From a checkpoint of a small mixture-of-experts model trained on Wikipedia: 16 experts in each of 14 layers.
Below are experts of layer 2 (counted from 0) of a mixture-of-experts language model. Rows are named router (the router's row for the expert), gate (a neuron's input weights, with its number), up (a neuron's input weights, with its number) and show model dimensions 0-127. Each number is 500 + 25 x the weight over its row's rms, rounded and kept within 0 to 999. Numbers have three digits each.
After each expert's rows: a language model's description of what the expert responds to. This comes from a sample of Wikipedia text that the model never trained on.

# expert 10
router:480497516520507462508480511526505524504455514497527502512482480479455504504508531520531516453478497479466492533521479505457515505501462480498547496515490531484508501438492516468471519487515494549500500564449509485525506470536533489471508505501472479547467513476525461474534484510524495497517483529468546486505492519539498474493457538460517500515502528522472490529496520497453523530536
gate0:480502538518524451479487511467499500515484530474443496482527462499446488508520481527505492495501530517515446488512534483537519522454495515521509503502501514488512534499458513490532527488417511515502477510552478493479447469466504518465474485459498521527499530506522533512504470486534502518497487483514508525458537534504480506503492476468507465512491493498519491504435504492497480482460
up0:482503507520508483501512493501483487491483532516512516508489507507490519501472489528497443497490551526488488478529506529548506518542443490492517498533442461481460531453490510537485483514493466493522519485499471523533504460483475522486514467482488474588484493489525509507473480479513486505494511510521506499518535501481510516483526544496452479482523512504454502510443444540506495489460
gate1:434498512524538532469483504500471469507488471511496514528502520532492507542482515488473454495514500482507473561548480544495576486515502501528541495496484491523472473486491460529516461499490491541500481540487504522506535504560477503504515519512474497498501515541487524487461521503490545498527479536506506508502484509511471435494478488495483504521536510510541501538477482499495490505538
up1:486514511521482535500465517530520503517498494483482448481509485471515509469517443512476512500519520507523466493494485508490501491482458484471495510549511476504510476553509504476484479526526497505525458546472536491515493560480454460489520506536502466499535472545489531489487530549476489495510497465469436494530500521521453494511515482464454513491510479474508495515467509450505522494477
It responds to: Single capital letters in acronyms, codes and table cells, such as LP, LMP, | P, plus the piece i within names.

# expert 7
router:466511537489518456526494528492493515513469508478523458522514539474451503529520460508492508463477515538503503479475526484476515516489508516539483518518489492503525476516509526487509513442526487546511528486463474508506529532456507475492488496476541494516472512517475498485528534486447502519530512542501490511539488491526517537486446490464500503468435482492487516490526534462491536535475
gate0:476501524496496487471494500517529474559471503504540466540537522487465490513482480545519494509479446493497478478499450539494508536494536527511544498521477503524516498496496478515544479493489512509502519469522499464500519463501537545493499502509498506537485511508473529439483491502495554474508531511514562519528516466534535464505496509533483503499481490464513558535520481532499499518515
up0:479528517520543526499497506456482512519567447526500521511523542514486504520507475487482493475461501501496494484474478557530497473511526498532500499500446539480485458479522523523535514491525495507493461533471528471505522458506545481501504515501535509519457520468505460504488483485485495473514463530525519493508471499522486516474472482535513507480495493518485497540484444463519531459464
gate1:488515515496537476486480497491451462507534488520499504495487538552463450514551523491470516508540482529478520486490532505496514548468502494517522492470534490533544511487519524487468515525491510519492507468511523486485512510477498495486459490510513483496491517548482493509467577506484484564511456534470507537490546458510508504493493510466500529475516511528491503498517488441488537509485
up1:477485428500486516482490479497504514499470483485509542476485496529535500512459486494529513545499530497492530487519504477511509495509561482453523498521506537536463505520487563498500524484467544487473493493457492501504483486502567525552497479478544528499492517544510490509500458498488507530464488492478515503499515502511527547460506495494523504471551485521559492484470506482479485497519
It responds to: Middle pieces of longer words, often after d or p, such as Id-ent-ity, mom-ent-um, ext-ensive, H-app-ens.

# expert 13
router:532465502474520465489483477538508502494513491493539531481519476498460530462484524516484472479533489480503444508565501542504497486492528504471521530513464484549517469486506512507527534495462481529537513495501492541523530473481483491531495484508495493536478446464517514487524485542485509521498488498504491487506509488501501499470468538509536521542467496513511435476526502474449490544484
gate0:510513506464540471475466511505535502485483496493506501494526482521519511534465480480534507544525511528517507529553552526518515448511494466508475500501473523533501518492490485492502494521505528493497544458468537516507498492485482459503498556492547489485502480484537464486512538516543517478484510498463447483455518518543496490490541502478493476505442495506492460456481469517523525488478
up0:463531481502472503519483541494473505475500517512491488490476523583518504527511518546506494484525507498507464502496531468519488529516470535500484493473484475452494488457509492489525509471508507512505501508500524506491553479475516478426537501501504489524489465503449479529524444476522530490489475477465464501497475522551510490513480513474488506525467496523510509473446499478498478560499
gate1:518434497444538475478518517510512523510461503495497525486501495491467481456507449530486500493485518505487475516534531515517527482514456539520478484503519461486491493524511467528485511535509464509556483531513490502500503519526466434500538495516461501511495472517500452528512507494490492481527465494501482506495472489530502540463487558521503515481462491530488502517492493475487560503457
up1:478505465504531503508481565513514514507493479439477483530499479513460498526481531481514487531463481543498478459522515474497509488466499501496483498501546497497531486501520436530527516540496473480486483519517517485514487489552491515561445478517510519454508523497535491508497511552541467495524492547499470497503521524494491497537473463488482482493506508530450510487481495528534499477511
It responds to: Given names like John and William, name endings -son, -ton, -ley, and the adverb ending -ly as in roughly.

# expert 4
router:504538515499481470494474490526520543524503490502489489542497496501483511494514485487503458492488476487437529545546503507477485493487483482538492509496487472483502533524542510537497477489522524528509495534534478515471516496510503501509468520513513443519495461493487458537491523496469479514525520548440502521472461549468518536470504521463553490474501536518470452513516511505488458519524
gate0:478515469488506481473471498497479501483538545492499514483492510497483470522468487533529511473480499481509494517562508518488535477506491535543467493506482519476510495468471517534493446507490539509495519482534488518494485516560493498528515438440506550482503500501521444514524497495481499479494532506502514515474458471544487490486546510470523546501498551535509504472537498518491472509464
up0:509503516440470491504448469509514495548517466458496519473500480545485508493506501529500507467491522481528553456508421552499454502488501508503486484487510507486500480516515508475495445526512495494457501477512497524481494514534523559512485509524490447497478501466498511493491479443470520483527512488460491518488548531508506505504464495499547517539486487504479518519489497530523519493518
gate1:483522474508528487443498519530511518507478535515482465491494514511503486489503491447506499482498492497434538519470539543515504453498493498502486499480531482518486494474464505512491468480464496517532531484521462469486502485517509490538444468527481494489518484480530478536479485534511493516506489498533525502482510487503541502537465562491490486486537511477502560506568497531453511479485
up1:515500555553485504504485518512491442461481531497501509493502490505527495482518474527456474487518515443491461573482539514504521545515523517491445525509485509475520501529513518522513531475510531500453480527500527530562521526498507459460526488520535488474506490495472496505534509517545463493518503508518506518466481470545466515519501515502490488499499519507497500524538525521516497481518
It responds to: Consonant-heavy pieces inside foreign or unusual names and words, such as Bal-och-istan, Ca-uc-asus, Catal-og, Mal-col-m.

# expert 9
router:468476479516521494477493446502517495499482490489514495521519500522487550485492537561501508474519504533475482512511493480464494495505509521526552523481478495521511526510521452505489510455480487511541556523479471530491503494528548491496455461477497504501493510497499504489502514506483527577494507491458563488477454487478508519477493532497537520517454505527487465526546540499494513522521
gate0:506484500491503525501536464523525486498451472469517529511480513530505565480493512533528492498487480545522524486434490488493509513434501515466509509485475508465505479522491479528495471495509502529519529509494464502527476505462510530488503491514500481536496494498515534478516475451525531502521513502564529521539524494480475470499465467504468485520525507515512472457474505558515483532455
up0:505483503491525423494505498510473509522526500527514491515476495488472521528519502534507452483542529531438470525557524486533507462520495530475470521471467485499514502504495541499504492513509482472541489515487507484498501532515547482512470498518473504491526503574516496487507490541466476458489486529502508483545495462455501511477468501511472499509536494448510529497476489507507499520454
gate1:550495473469495464488497554466488490507456505488551491496493517472481539518513514522479480481548471484502511529517531516489514503463516524497516484490557546469450432517490508456489498510496479538508459469501495494489470508469453468505475491502493463518507515483498495476481450499538506469517497491503485527492482521493512492529489528493498443495525486472522512500440484493523495489542
up1:505525519489510513505511492506491487515514520488520517460534488517444531496490512466505521546492521453514488465481519498505510542502479499494480480495560485511509479510543488547501471497503456519532530477490536511464478489513516488522481524497502535482470521483481482519489551528509471521453477525436456515518514468520497485476510519505504471523529528466523516490544471446563488512511
It responds to: Was, is, were, are, had, have been and also after a subject, plus main verbs like known, included, belongs.

# expert 15
router:503487555518515479485448516537512493489468486499520507491520489466495529479518522508530479428473477534510532521515517528460501531497488507527519498504489495510506532524495489505488532450505464487498563529461468493496503522508520464525497482441480501526440497507512497472505519493493506503501474510477505550513485510501520513480476543454504485542484541529460456485470499480474533519510
gate0:514521519479493464503491537499524531491473474482462528523477500479467514487521517504488480508506501495552533448508514529539510497499527510509504509496505518464533480540464540478482521511483538477510484544514538511524517472490483475546482520518479500513479466494534495504470503481544502477528453554509470522495455478485511536502518495493523511509483518495480536532538590534484490494487
up0:489524476506488516513469507491496481512518501505507485501488529524487464493508489501472488560511515502536444489495517480526483518513519541473482453454442515516469504498512487514503490465567517464506497492516425528492485472536525507468521507543475483541475528496514487502542483505444441526539467495498487468526509493508510479501498530506499463500482519519495484536507456500514510523466
gate1:512503469476505478497548462505491502539419522486498503514505519518530515506525538471466547500547501512520471505543495501522459546489487484502481466478490487495507485489517477506475488509482467473522535494550468488529525487521464513521491510467483502513511523501490473524534490498522499505490524515495504543494462510494492515550491499478505543442484531553507463514441531497488462490519
up1:501554452471485495546506495483492513519491513548491491508507512496462511540466475482471501533451514518475503519464494515478497497518520487519581459436500488483539502507438528524540544520511524547471483507508462469513503527520506497500490488457521492473486489482508486475486481490509512499506548535503488480494504517528501479466529483497516501492531519509515501486474495449503514458527
It responds to: Blank-line paragraph breaks before headings or new entries, plus opening parentheses, en dashes in scores, slashes and the digit 1.

# expert 8
router:511486503555514498508483475514506534518444466501514485480526503494473548530459480499520468476532492514489498526508521540475487489506517507491521523490482524516511484422502468475494505453492499500497553498494491514531499488536526469515519482500492509530467460506494473493539495458487482494527520525468561478479468477518493555488521479445535515488467500507495498499522499454488539501542
gate0:525473511505528520453496504544486503533500525503503483498512497509517425514512498529548487486501512484496439522534505541527455478505521518507496549470498457494506491450539489515486481514445476460518473481476545480468508491458515519541499520489480511506496435496454515446510499484450532476513468495532501519507490481510516513492507472505501469497507494512465500514508504507503513471476
up0:528511505499523556506428491502503498560486483537522536480487458528486480535521514535541485496487492485535489528447507532485504515513530508501509483483538480525534530471459469516497517506490507504466521472534515506517504483503532538505517501466499482502442458502533490456517487519487511530492479502497472536531470504489473473492546520512518492496523479491495505500442525501468520518460
gate1:520525484518523489480499497462500542501485511511485508518486470522491485493518508513507485505500513536471484494504488460478485508442479453503480477527494510493508537473481497507472545487547514466491553481522515497465450507525480516543472488506540573518506528543511514569519491491499465513517532487470493463484486499517535554491510513435471521478509492472549498500499516511504512510512
up1:484535506508483495467535529500503494529486487453494503506521492526474581516506511486491512493506475487458472494513501480502495505467464471474475473468507501514502474471495477461473515538513502520499510501477494477508483483460481465545546527506460466516520494480448485493515507480495473486555508462493532492467464512493512502530466457445487542498500518574510494497472479542509495516506
It responds to: Articles, possessives and pronouns right after verbs, such as the, a, his, its, plus first letters of the next word.

# expert 2
router:454477501511539522513443517555532518504507476473510482497546519488499502501446495530487466486483503501488501495478520500490501548444487508512520538492507471515541474461559497527516494477479503492549506506480491506532500475536512459510497486485489498512481512476543474510509485491480506553467465519454486478511523513530483492490495527463572497476482525481507491532542523465483498499500
gate0:536531511493540510501493535540556476457522493481497487514523543490503479481488538521526489502511476516508518529547441526504500499467480522507528520480503467514484506510514486502481499443509515528494491532509504469477468515516476506518522464559509522502519485438498554530490484498479493513533474515519508550450493502512446466457513511503541517483483497507501504519495482497456503474471
up0:490501505518532518519502471502450521537472499497510525457482524492468485526525496439519515492493555519467498514482501521520465558447502454494467493505456499466458520542509478464491463480507498459547543496481508458488497495468506474536475511496530497456501514484515487535501529515540491507490486527476538502516504498479513522527521497479467513470490512493519459484494515506526519501550
gate1:485481468506525505534487493509479546474484500504502490498488497458474497563496476485457501474550522470509521489487510479492522436509477533482539467499500464480464508488504498498486542476506507480501510491532549523536545478492500532503489502511493469514501515480541498530516503463499557454515504496521503465488490516489545501500492462503496542504559502490459523536509489527519479492567
up1:499500501433468461486472512486492510472509471501521501487525513482518549507438547557501513503541502504453507469490491547500507476559532517510522506495506487510484475467479517508545460484512514515511507517482528455503497502540483523524522480482471528512482512490490444509499487516489452510496501480524495472524505540498529514511496538551481473486504509536494555475486516509455485487513
It responds to: Common topic nouns after the, a or his, such as film, album, family, election, plus adjective endings like -ical, -istic.

# expert 5
router:466521493489515473448448488553535534510470508469535480506533479500477512516486515529510514453500459508481513520507507511472537518488482450503540521529489479527519487472515501497477573475530489520511500510460456492537505514518510468512494486457484515502489479474541486482489499495513489482473528491488517497499508526504494526457512482464509514545483512471481451484539511450519533520537
gate0:498501474462441489488509506491470469490475488538525528426533545492461534518506497461445526486457495537491525503474504497503515487477490477482481508486519491492478485482516511507504490474519451570463531529516464526535508491466508495511477516504466506493498469478478476499521499502490451531514520485481508500510463498517477519541515519556472485504514536512456515486523525523518512514519
up0:494498478505492468515515483503519496497416477505548481477528480481510500504521504519485522485554508475551471542480509489485498468543522509513508519504492515479528500466521470504485494470460484537448505488480486504489530474556524464475463498514524491478522490512538540527510479493482510516529499480538478510516532514490440494489507500474498477472492473537505524503475532488466454445510
gate1:497499497476492428488521545511521492512511528475490515466528465510515515475494534528513551494524496515497494471478543460500546494517516514525533467478489533487522521518494530523480472463518506513467506455512518490495463516497479509491477497494478547502516485490454525486504479485491468528506499499462496446502522521513468524475504532483537487504513441484539498484457462560527523530491
up1:534510514472485520489491517487446471479461488495493499523510580478491522496512430521493443506510513450541471546524479510480500454514472476516511535500473477469483516483505512496492508498450479482504509490503457528534484499533531503482489509533504463488499510517509513457509535510493546459479497529492488503484502508478471448528492485506484498463511512488553509503481466468468494488492
It responds to: Capitalized first pieces of names and titles, often after a pipe, dash or sentence end, such as Sal(ale), Pro(stějov), Le(veson), The.

# expert 0
router:523475539473513464449497506497503551528457495472486494502514499525508513547506486512499513492504476517468479496466496529517488520499540527479526543510468509546471538484518485556462479495527505531532544557484517519529529494491512471480487519486479491507513472483506504521521463522505482479474523492453469478483506482474542463501491493452524509500472458511541460500508495481464528506536
gate0:560521477506495494475451544489478523505479482489517496517495498509504508477486482483483518511491478481473497502497496492520481525513497495578517488521430563505500525500502501494508471507516483453454531524483470507501540525504511476505508480494465476521496438492501493523497463508470530490483527472521472489514521486527452500448487512487521502485505536457545484528500550485513518551527
up0:441475513503498460531467552440509537544497480472514504498435549505474509497472481496504502501510470488506531554499495484496504506480509471483514496497505524535543478469572538513515532470482516486515499476504498480507509500482466510517499513485520478499502496496497522519509472478496520459481512466538469586529487501488486498477505477495535472527467476490499519503475472506483528486508
gate1:511502527526536494524526508478517488527481498497493487525518520494538464518491514485480520501493510454523544521495477496484569486510494475521471499496476491516542527464469501449484519473509514487488538502499514466491455461486485536519508528523494491518502553499508530518526496562506501493534444462477477510534533500466530470501513521489458496507515490503525486543511501538447559506507
up1:468502504480495498483509482504452526493504537521548490480499462481523514512514500514499544517500482485502504515485507518503502532488499522503439466488484507498542482536555528491530488503450570493497488534538474512484497463490541484451467530551485505487509509458564473476497490504557482497538494509513480490517503489499506511517473538466505491518513492469554508502487456505499481517533
It responds to: Short vowel-initial pieces inside words and names, often before a suffix, such as Tant-or, relev-ant, nomad-ic, be-y-ond.

# expert 11
router:510494525519501483488480456523523528506478527518524482483522472504456508502464481509516478480503456500473482505485503541455558525496496491524504520522539501499533502465513487516486522499499512545507538551483457485519514455522515487519481490455504485543462510510512483507494524481506475557471471489485525540492488541470493489496498530511554526501469524485472450509510507462486551548512
gate17:504518488476514553446496502500538510513516456477522469482542476484515529486464471478498533492528525474515528507507509497443473507545466479482499538500531496546548525510480551503506488509520457530532484517539488500555517494478507526506515475502496462510500519541485540499494534473455488502467464543474496527510514512536465487502508495507515494492535481486494480477504476468493476528474
up17:503536478551474525489531552482523526469506509504475521494456514500506518521516460496490505496493488446471479498472458505466509495496505491479468526472517506477471525463462510489502537486506490547487498499470520519498518471522524486491478562545471467512499500502474454485548515513525475474461529507484542505506516529480462469527513511507521495512501562538467510469481484510522530490463
gate18:488568512458475511485498507480481486524497509512492476522541534517466497505488461529491458471559451511523496495531475479504534440505438491495447551512493487479533533468461492501515443495548504506515490527484497496481485503525515478501519491473490511530500522492493519510484494485479494522534505480558515499460541511508506509511530520498513531485485515515549502466482477492472512505488
up18:502537522463495494544481524477490441526534496450492485501557468511492487524527496526445483533497510528493469476477490487459482550479517495464548514492513469497476468511478470503534506486508495489489489522489567499458481520487536503504482453456471515513515501469488539489503470513528519489510510485457533530509476519493516502513523489503487483510498483520512504527441526466519471507518
It responds to: Periods, semicolons and final pieces such as -ia that close a name or sentence, plus closing units like cm and "Paris".

# expert 14
router:498520486536491495476425502524548508518502510495518503490515469495489528507476465512516497501529477511473453494525466502512551505469498550544510511488500472498509482521489507489447507461524532525519505480512455511529477504517503442528504464493491495501496514528468476499523514494476530520509513483463508466513523475518454485467469541492528522533464497522456506516552524480458505543511
gate0:506543464484542513475519542489487511515566512509493455495485485462455495500481437539485473525524528502494527509493482511510492471527485508536523498442470493492503486510478504508518494533520474435557462533515500496501459475508501497537488515508508485531502490507498497530516519508442519532517508500508524524497500494534473533520558498527497531495483535524477519501482548508517515497482
up0:489531502499507475491540457513520519490515498524496509519474457461475494482481509538534453521491512494508512475513464529478503499500475509534485514477539551462481513521491494516502508504533510431516537517518444454485463511519503498558511490506453482482498490488490488491517512461491542520553495470532490505503498456508467475505528553513509550519478535501502497508524522454488494520499
gate1:510490494486467581524491506506505470494447521480519538489496494501497505499526504499480487503507467466492438508496496502516530496532495507515483492455509499489501494511488513493487571498530511542497529498477469505499492458452482471509542519510499473485499514466456563483495511505546503500500531497530526547494498515508479498499461564539538498514480536509537519527499507496535493521546
up1:521463465501503440514450505511500528508527530512446521537470496527528449515533531473493519480464467497503525523504498481552516501494478500483483496517520473547508508494508530483488551531511475502491528506480456540546484494473509533466493487491501498474521543527522540482522503494473548519541455469535514485470492526507511505506470515490526484514479492502507541501470468516516517523505
It responds to: Word-start stems and verb roots that take suffixes, such as ex, work, design, lead, defeat, and com in sitcom.

# expert 1
router:465486515534528504484503476521508505506525501501502492521513475494478551469503500512532482450547441492490479500519489540467547517509489485520498518486527475507526492502476476523478505470538522487555494525469518480513520461488502464497500504474511506520431486506478523484511529533510502514499491489429518499503534550483477503455465469446530524536465520486505474507525498493485530518529
gate0:505506517440472488538502543521509472488513508463488532529490529503507527480516493495487522458495494498476526517513456459523548484538501491486533495482485530526491509483470484420509503455471500506509484515445472534502493516490497474461479541538497506469519522475470505504492481492495500482453477504452494472465488543532516526514501502489534488474516498528493473509495486507491548445486
up0:477520501454521479542520478473539531505457535513504507476461470490442519477502468486501529525474533555535482505499500470514486497489518524555489527523471478465485518494511495524470507505492511465495525483499517508513441513506506498501510463498556470477442521519455489483486471480527505545524513492495511487493466501458469520500537487484494498526553497466526507489502500496496517459478
gate1:483532453492501488530484495482460508527506481515492528515531510442462525519489467458506463535508483532432510506467506533494498508510520468498464464508488535513498518507497526477502507439507533509501524506474491467456497512497482518460476504478518502472486461509478524507476457487549522508519488502503535504468514465508493507451444450472504494512531522499461530499525519517489487514529
up1:563501522493488512499487450511511504502456515473460475508495483546520536533452532517508522510493492467514487526487500475518477462536466518496500501506473502507515514516515502495440473495516462513497480513496491541470491482542483507517487535466497491522515468533502514516534490498487479479460488532549485467485500523537529478512546522449511510470508478516467472455554528496496461497530
It responds to: Single line breaks and the pipes or dashes that open rows in tables and bulleted infobox lists, such as "- Released:" and "| 2006 |".

# expert 6
router:479488538533516477459472498530484495492476490517494499536508481503471486516517489497540485478517443481490487519515494502501536522489522507519539531482516501541514490481521500502461537461481509488506534512470472520505510475545499478473486476441482457528458502491472487506499504496486500487479499541490558543486478486491497533498519544502525490510467473478503426514503573493497531550515
gate0:506513459508502524497460534497507505492545502490480525536511464473504507510499475502500476464486495456515560466461501436534473504478494492510523500475506559523491505490475466502490492445451502497521488526512479529501499485519528500477516508553554507478505499544524467495539457508507533520507497515530493455499491532507481497518501503500571504505488522523455487476518476486483465503479
up0:516453493492521505544504538495503500490472557515524499506428535503447528477458501467500541481535507527492497500503513502447510492509495517513499484503483506512492496530522485489499529527514492523505483474491474500465464483532531465555477503515454492514527459525477456511450461512543503497522517509485522477474487457519498491491508537535529508511489505489502485473518507524575493497492
gate1:489496479493489480573543489508513445539527484501495517485471489518489521496508467486506470497477489496524483487506469536468494507530525519511525550474471508547491523503472486514499488503504543513513464527529493561501515489531473480472506470531486500517488502513521463514513477457469487499509522486513513504496503531518501524546481477452510527490495475549545518436482496515465447534516
up1:494501454484487482483504493527512508536536508503498472470505469456487522470523535515527489545516505531525482480533500522457533499500500540524501516531517508469496467505505483483483514484515499478539497497494552442514466543521543473463522485532457509489498504517478443475535505536457539482482501477545516500551493532474492484530487509523499515543503483523508525532523504484455514483499
It responds to: Prepositions before dates or places, such as in, in the, of, at, and heading markers ==, as in "summer of 2016".

# expert 3
router:526485493527507526455514460512507562490469459467523470519490491443446514483487464506499496486521470526521505524497485517516537470511497458511504527508549503520547509496469511548507485485497484512546489474510512489510512538474529507495472485491530439501520518470476431476557517463512468508522488507506530495512495484522487478462499494504518505510490496530490476464528483495492504523539
gate0:563537477498486528486464469545504516462486481475509469499483530483491464464494480538482527507487494484469473485495478541487505492546492503525512465506532487496516466489514473559522463486515526504549524514510525504462483496523543478508523490493486472490500480460528503488505480466439500472524473521539558508489500503503486494527458491498511473515524553462470507471502480510489533495506
up0:485457505512459519468525488532494513490485518495514539484468583497488497471531530535503475492531523522522493512460525528480527479508476503543549502510483523540515496515511546502526481529437547489517502495483464465502539500476492519483461528506503493481519481481459472508503483506468482454528494515532510535513507485465513483493496531478501559515502489524519476532502510514536520491508
gate1:515505468471520531459493492508483506466460497507558513464508512511513476490497488464525497538483471498513434511482525536490492506494476493534556474509508489498517546494466474522512499508515468493521473494502514515494455447555515536502509527530467514538506473557489509544494545459489523491519510506502487476482494489512486500507453501462556480486477520508474493462474491490540515497486
up1:504456490496486495468502530507486485522505470463493487469530541490540493489497502510485499541550524516479511521493467526441495543506458447466472484500477513501487514492525472529487477453500498471506477486506515473499489494457514480497483442520496488519475467513490533504518512502490497477529532484538519530509536526494429537465530491515447496500495519563507504512493462467503497479504
It responds to: Short lowercase pieces inside uncommon words and names, often right after an initial letter, such as taber-n-acles, Faf-n-ir, w-he-at.

# expert 12
router:511481517502506457471481474520521565472484508503542494507520508493493506525505518524537503445519472493444465510501507526458525527473507503539518524515504492492499510469501480510506527489486500509566565552506501506496507516492511477513465466459517491514439507462517485474503526474464497512487478506461522510516495515481518474455481537479537504489470505482485478510543533480488537512533
gate0:486443457519468501476533515417514479476466498424522511475516468485500535516506507488490464482505499492507489506542476548496441515465510510489514493443502493520523485475470517481495499539484478493472478509507481453547522476507501488494500460474511519564493474481468506507512486508468488499462486519529528528515480518500486500508498537503492504539521487525503490531498529498504520484481
up0:475510481494463473546512484481505507495480441518533490531544496485473457492485468498522519482528525544472483488540511476499477447460478494485473475512490521485487469458537537520527495516522500535500529496520516538469508488500516497504511490494505477471500529501522500512521492488561539482504483472499522448490504509471523484472516442481466542511466468482532508550478485491528469512489
gate1:495515455475494468509524471519492517493499493481480541506531520495540507505510527504478490475470479514502505488519516441498517495463540479537523474521540492535517459468533476512452513519503507483511496466482488470541567534476509532486467514469500477487508526507471470472489505478496494410533473507514482535521499504513492504475507510484519508478500506479479444479515506459493493552492
up1:502542508553538524489500515464475511479496511473511475493519491506504495480507493549463499496491517479500497500500544474513480471507468516485478541494486494469497476551486529449476504492455535519492478547510486536503512481531492493499456519493482506506471472532509499530511506493480505535502474533460484547535541558465478503480489533515555511478505518518520465530498436475502515484462
It responds to: Number pieces in tables, years, coordinates and statistics, such as 65, 4, 15 in 1815, 997 in 1997.